config = dict(
    moe_layers=[0, 2, 4, 6, 8, 10, 12],
    normalize_top_k=False,
    init_std_router=0.0262,
    lr_router=0.000615,
    vocab_size=16384,
    norm='rmsnorm',
    norm_eps=1e-05,
    lr=0.00468,
    beta1=0.95,
    train_tokens=637200000,
    dataset='wikipedia_en',
)
Below are experts of layer 6 (counted from 0) of a mixture-of-experts language model. Rows are named router (the router's row for the expert), up (a neuron's input weights, with its number), down (a neuron's output weights, with its number) and show model dimensions 0-79. Each number is 128 + 32 x the weight over its row's rms, rounded and kept within 0 to 255. Numbers have three digits each.
Before each expert's rows: "gets" lists some tokens that make up at least twice as much of what it gets as of all text; "mostly gets" lists some tokens that are sent to it at least half of the time. This comes from a sample of Wikipedia text that the model never trained on. Tokens count by the router's weight.

# expert 85
gets: "/", " ", "-", " as", " or", " –"
mostly gets: "/", "&", "–", " 1/", "−", "+"
router:142127111111110066156192123129120109048118128113094175104160145180122093127140190135164149125122153078174130137152115119099108114116084169072147161141124162110159128171177099137075090183120191146146149109137109068155079127082109147157106138
up0:102154103136138158137111108158121157139158128152120161100137064105107126105173124131095132151149101146164148136161162144146061162141108106050183107104154171068076093191140082141122061088135141107169151144104102078106122112136108097138137172
down0:155115142122119103149136174120178100155147108108144148109054113080090172114164169129094120139183123168110146157166086201143119125125099134100096135160131111141052143120125126129123145213108151126069212118152165128101159130148119173153118082
up1:091110115144057117131171091084136107071158117193111098173141153179122154084166128131063161176055147190167121118139138087121084140126140115102187182156110199115165104183146102121117139103067121100129182153130094113144164151092122084092147129
down1:081193174152077205136202119077152099133114100110175112207124181110136143076124184148094174131113087108072138151114130105131121053105143136117137113106132130093153081132132155108132117112151094157147142141109119139122106085173121084158187071
up2:142135058105091132064143158109148121136137157101173135073127137156126071120079166135160141111096119119123119117125132167122155137158127139099108103112120135152068131079113090152126092178127074066145129077208133124130123177106156154176165137
down2:171103083134102146073115117149110146119100165137188094233195088044153160090157076155159103173121162142097094151124126179144165150130151072109154184116081130115149120104067138174102129150190146074191155130148126116115132111135099129168103151
up3:132170169107058105122195062063151172205092124137164106147114030188172153139136112147133129086189076131142118121161128156133068148130099072153093111189183167107088142145138136113083135117168141146115152135167096095111140115060179156111162156
down3:144177130182116091079114142125118165147141121169090203153120172105120185163110141114114108137103151107156133098168087146085109148136161037166169168129148112094127159148068138089171136112149167139123118127093168153109124061104144120065131101
up4:157131130085145156149126131124119120155102154129171112145085110097150107148122143169169126080153164120057134113141103097068103092100077137095040148112194104116098078151152134145118116136176124169131128123136119071149102158072112137049095138
down4:191159125107107119121095068136143128105087187075102088120134129117126171146106075154125111135119172161130102122154130131187086099110038112114153077149127105189163099127111115099155148150152089130101106131128191111119135113120097124163149135

# expert 38
gets: " |", "-", "|", " -", "=", " –"
mostly gets: "=", " Starring:", "10.", "11.", " Synonyms:", " Label:"
router:127131127071118063109109169126099072127079125096091108102132165085145167115133161124100162135148141144164109124144145116133092134121079100094178094156179160109179088123190067171115077153067180074143130075185145077188128089080169133172124113
up0:126114134114098106118103130137117143154117113135101178107177111188087211155122139120136133135087120139180099106115117163169176132164126119118114213126100198098147151138152093194163113145126129096158150081128091117098101080147100151093134141
down0:098177162144113119110112145112145166113120155191160153191130186139178156149155134160108144106079159135138089178140089132106148116159154164102152126123159136168153095074115134145064097090097092071158130095156113127156161165090091083115143139
up1:137145116098099113130070155124144098106140103126147133128177149162077161128126121134125126105119093111184199124158064120144097086116169119141145110136160143136072135141124111091156110154068150098140128103155055112165145133146145138192151110
down1:158156146119172131160119213091127217046094097129108187156133125113171163144139138090135162082103144081180060118170138098114083150159162171094156149115127108094123129125133178076150163160180124181118123126075115139144113184144170083145097152
up2:117175122092084114082131159119154134042087151049195113136146149101137156105104124085128148131135125122142117142131062132178111129176171166149112075132128134094111138144136165123086143107104129099126139087133114166129107179128153139180115081
down2:081152102109085121149143157178169131146132162139151122101148166094126138126166131062159155098162088161114081133153136139187112163125087184177127129152107148149155165149145075151101100133163125133166100058131133129112105118144046085102125137
up3:108163141106148128107122151079122162154128108091172117143159163125112151130162117123070105113117121082159169132103126183193070166097143105166120097110111156069110139109153163156097151172089146134167137102147092116140127175112081127138118113
down3:143169179147119090115173167128173170061087082149077154154130125159115155157114128102109112134121167125152084096090154158124156104126153134101128094126209119085136150073080132078122072167111207141130114135144117105175178139153108211154101148
up4:187138056082144116112145153096170069072114145164141179130111181116098153060172104122118118109120226176126150170206176096061151170166112165140128160092135088085065086126115092131167130110129192064130103052123154098154117062188113149128147094
down4:132166113205134144221084098112171129140140117155070110156104172096109171192102118132140089158142093125121143092216138121136138082131123104116124125129168047141136118088102133155155093123167194122133103143068194108139091121146185112136179101

# expert 88
gets: "-", "f", "/", "et", " ", "–"
mostly gets: "i-", "-f", "-F", " anti-", "-T", " non-"
router:153161152089091170100139129138115117084109107163168106081138145125164149129160159165088102072158135091162090156157147152074132156123095151069147173114118111066106167130088122143100125161131152105196177114183144084129109041099095111199082135
up0:153153122132109106153150062166152142135121133118124194104098104135074097160159107180108092148109157097163155110088130141109136182149143140173069142119138100083129124095177190212169117192097142094120137120148110090168211140166117125106125136
down0:125145131106121143142122117101154084161128088135097106133077137178108102151135085145083144106134137143139100094084133170122165150077133141162056132101200158153135120131176151176166122147163117123108206151152133143172126159120175167137094108
up1:150142145095157152082133103159101115124107161128121111088160107145187173059083166128181105089134163088081096135195092086120122131155157125120155101124142121058099171111136048107114117160103210146159102174120156053122055176134098103100083146
down1:093142122110140136128151126142179156202094156099102114167231130126129085082149168157109145134133117076128090131078148154114177091115134201093106116141155088145120132139101166095092147076148101131086193126096150146117091072094168167144127119
up2:097169082034125132134156133126119157135172126086084181132134185161097118057170101131123116152142166057155150132161111129157117123165097229111114108127114091111102138096140103099140180147169108138096091137169124098174069105117129135124081160
down2:141164112123147157118156206142112154117100141130141082101121166108100121112145073112177137135071091084111173095144136135108172137152127144133143069155127064173172083161150167173118137099102143173148155109176188101076115093119098145161082121
up3:079173138112120075117144156145116094111177224141173100119042141150114135152141183129152156074199099097088176131170119091159145112163119146143103090110133095066100152113108125109082098152150127114115130102101141143081091183119148100150161171
down3:130192211160144123076132098186148094156091044128124177135153161104127178142179138154143100160119115112129192186090135138154079145126080106107093153173116150164137135179126140061128145097155122181144162095172199145155156145135155072120118142
up4:124102142138099092165081161135175178129155089140157127098131108087063185137079080165142100157129109081205095116169132122186159095153021163088123134105103171084110129166156110139107140154133165097113120097151098152090042091117150105128105154
down4:173150133115095059103088084142123129165176118089121096123114125160122144093101170137127160196117126156120118161130080146086176073188144078057157118110102124077144142142092099112109147103162099111132139077093170151112163111147115094081143064